{"num_hidden_layers": 15, "hidden_size": 384, "n_experts": 96, "experts_per_token": 4, "d_expert": 64, "d_shared_expert": 128, "hidden_act": "swiglu", "moe_layers": [1, 2, 3, 4, 5, 6, 7, 8, 9, 10, 11, 12, 13, 14], "router_score": "softmax", "normalize_top_k": true, "routed_scale": 2.0, "balance_loss": 0.00606, "balance_bias": false, "router_z_loss": 0.001, "shared_expert_gate": true, "init_std_router": 0.00988, "lr_router": 0.00129, "vocab_size": 50257, "norm": "rmsnorm", "norm_eps": 1e-07, "tie_word_embeddings": false, "optimizer": "adam_atan2", "learning_rate": 0.000688, "beta1": 0.9, "beta2": 0.98, "batch_tokens": [65536, 131072, 196608], "max_seq_len": 512, "train_tokens": 940400000, "max_steps": 7195, "dataset": "wikipedia_en"}
Below are experts of layer 6 (counted from 0) of a mixture-of-experts language model. Rows are named router (the router's row for the expert) and show model dimensions 256-319. Each number is 128 + 32 x the weight over its row's rms, rounded and kept within 0 to 255.
After each expert's rows: "comes after" lists some tokens at least twice as common just before its tokens as in all text; "mostly gets" lists some tokens that are sent to it at least half of the time. This comes from a sample of Wikipedia text that the model never trained on. Tokens count by the router's weight.

# expert 48
router [ 98 149 155  94 107 120  77 135 166 104 153 133 143 150  78 113 143 167 151 130  82 123 160 165 185 128 120 115 124 182 134  93 153 136 124 142 106 158 155  90 162 133  52 149 105 136 150 139 131 121 132  85 125  88  61  88 180 143 139 139 104  96 139 132]
comes after: "\n", "- ", "-", " |", "| ", ")"
mostly gets: "- •", "- Type:", "- Genre:", "- Occupations:", " medal – third", "- Genre"

# expert 60
router [129 173 164 101  91  98  79 148 152 133 144 126 114 145 118  86 137 138 150 172  99 158 116 136 152 124 102 131  78 151  99 128 173 109 104 154  96 107 150 141 165 142 105 157  78 147 130 177  72 114 163 109  89  71 116  66 140 144 116 137  85  94 114 132]
comes after: " | ", "| ", " on ", "On ", " (", " On "
mostly gets: "- Born: ", " was born in", " was held", " It was", " This was", " took place"

# expert 85
router [151 160 177 103 102 145 124 140 121 158 184 160 121 148 139 106 147 154 186  83 129 145  95 147 159 137  81 175 111 155 122 154 170 120 102 158 123 130 130 119 116 162  79 150 118 143 143 172  83 127 152 118  92  98  81 104 153 147 140 133  59  76 117 136]
comes after: "–", "2", "1", "-", "021", " to "
mostly gets: "–present", "–present)", " pm", " Feb", " (#", "–P"

# expert 32
router [146 157 201  88 103  69 128 126 148 152 173 168 118 166 116 134 129 127 148  95  81 168 129 139 136 129 112 138 116 130 106  82 138 107 119 195  70 126 146  94 134 185 105 136 105 107 144 153 118  72 160 104  91 111 112 114 168 159 100 179  83 125 139 141]
comes after: " |", ")", " |  |", " |  |  |", "% |", "|---|---|---|---|---|"
mostly gets: "\n", "|---|---|---|---|---|---|---|", "|---|---|---|", " | Ref.", "|---|---|---|---|---|", "|---|---|---|---|"

# expert 52
router [134 200 141 139  93 142 127 161 136 141 151 169 145 178  95 100 164 183 136 121 115 145 136 159 136 158  90 148  79 118 130 138 177 118 125 157  95 151 141 126 138 168 109 152  96 160 160 203 124 113 150  85 145  87 100 107 178 112 119 175 101 128 123 156]
comes after: " | ", "0", "3", "4", "5", "6"
mostly gets: " | Set ", " km/h (", " years, ", " | Green tick", " / (", " jump | "

# expert 82
router [104 177 170 120  97 108  95 115 145  90 159 160 144 160 134 134 104 174 191 128 110 173 144 170 139 147  76 150 105 153 102 110 135 140  89 166  97 122 138 106 158 116  97 161  71 145 128 174 108  81 165 112  91  62  82  79 181 109 120 169  88  79 103 151]
comes after: ",", " | ", ".", " ", ": ", ":"
mostly gets: "200", "400", " million", "300", "120", "600"

# expert 46
router [125 171 158 117  79 133  65 135 148  95 128 181 150 162 119 106 146 165 167 126 133 147 131 171 165 153 100 162  99 173 133 152 170 112  92 190 101 113 153 126 128 202 117 170  83 175 135 168  82 106 192  98  91  77 101 106 194 165 112 147  53 112 118 160]
comes after: "1", "2", "----", "In ", "993", "994"
mostly gets: "021", "023", "009", "013", "006", "019"

# expert 21
router [125 156 127 122 127 116 115 135 148 107 140 100 177 138 118 120 166 139 170 124 108 161 109 149 143 105  70 143 122 168  99 122 150 116  90 141 102 149 142 114 170 128 120 150  72 171 136 125 101  78 134 109  73 131  77  53 188 177 115 160  73 104 126 118]
comes after: "\n", "| ", "\n\n", "- ", "- Binomial name", "= "
mostly gets: "  -", "| O", " | MF", "|  |", "- The", " | FW"

# expert 11
router [125 148 188 150 105 123 101 148 166 120 139 150 117 164 103 130 134 196 139 129 135 174  89 138 158 151 111 131  82 146 117 136 156  92 116 180 109 196 189  94 125 135  96 156  85 131 179 162 124 134 143  83 121 120 106 112 138 164 103 127  97 143 117 114]
comes after: "\n\n", ".", "==", "===", " =", " =="
mostly gets: "==", "==See also==", " ==", " ===", "===", "==History=="

# expert 95
router [107 177 166 126 114 130 103 158 164 137 133 158 158 129 126 135 117 159 162  98 101 167 139 164 124 135 123 172 110 172 120 160 176 120 127 141  87 150 134 104 103 153 116 147  86 139 176 150  82 102 139  50  92 134 104 107 187 108 127 123  84 125 112 137]
comes after: "2", "1", " were", "% | ", "| Party", "%) | "
mostly gets: " vote", " voted", "%;", " supported", " votes", " |  | C"

# expert 49
router [ 51 175 152 124 104 137  95 178 193 124 143 146 131 138 117 105 154 173 145 108 119 156  97 137 133 144  62 160  71 154 101  90 171 118  91 196 140 168 182 144 114 197 104 152 114 159 143 162  99 124 122 125  85 121 130  91 199 153 106 131  93  97 118 161]
comes after: "\n", "0", "4", "3", "5", "8"
mostly gets: ") | ", "a | ", "i | ", "\" | ", "% | ", "%; "

# expert 26
router [135 162 158  98 109 120  98 117 127 136 149 170 134 136 100 108 176 152 181 131 113 194 151 175 126 146  87 153  91 152 105 107 164 115  92 168  38 114 151 106 175 180 105 153  78 108 148 128 137 116 145  89  80 110  92 127 181 155  96 141  68 119 113 132]
comes after: " |", " |  |", ")", " | ", " |  |  |", ") |"
mostly gets: " Eric", "arma", "\n", " | \"", " differences", "elle"

# expert 90
router [102 141 140 144  48 121 105 132 130  96 154  94 138 153 156 112 170 145 171  88 113 177 108 161 133 159 117 131  91 137 113 120 163 133  95 183 114 186 145 106 189 118 131 156  69 132 163 138 135 113 160 148 119 120 100  64 190 201 101 163  57  98 134 135]
comes after: " | ", "; ", ") | ", ": ", " (", "- "
mostly gets: " He was also", " made his", " him", " helped", " manager", " director"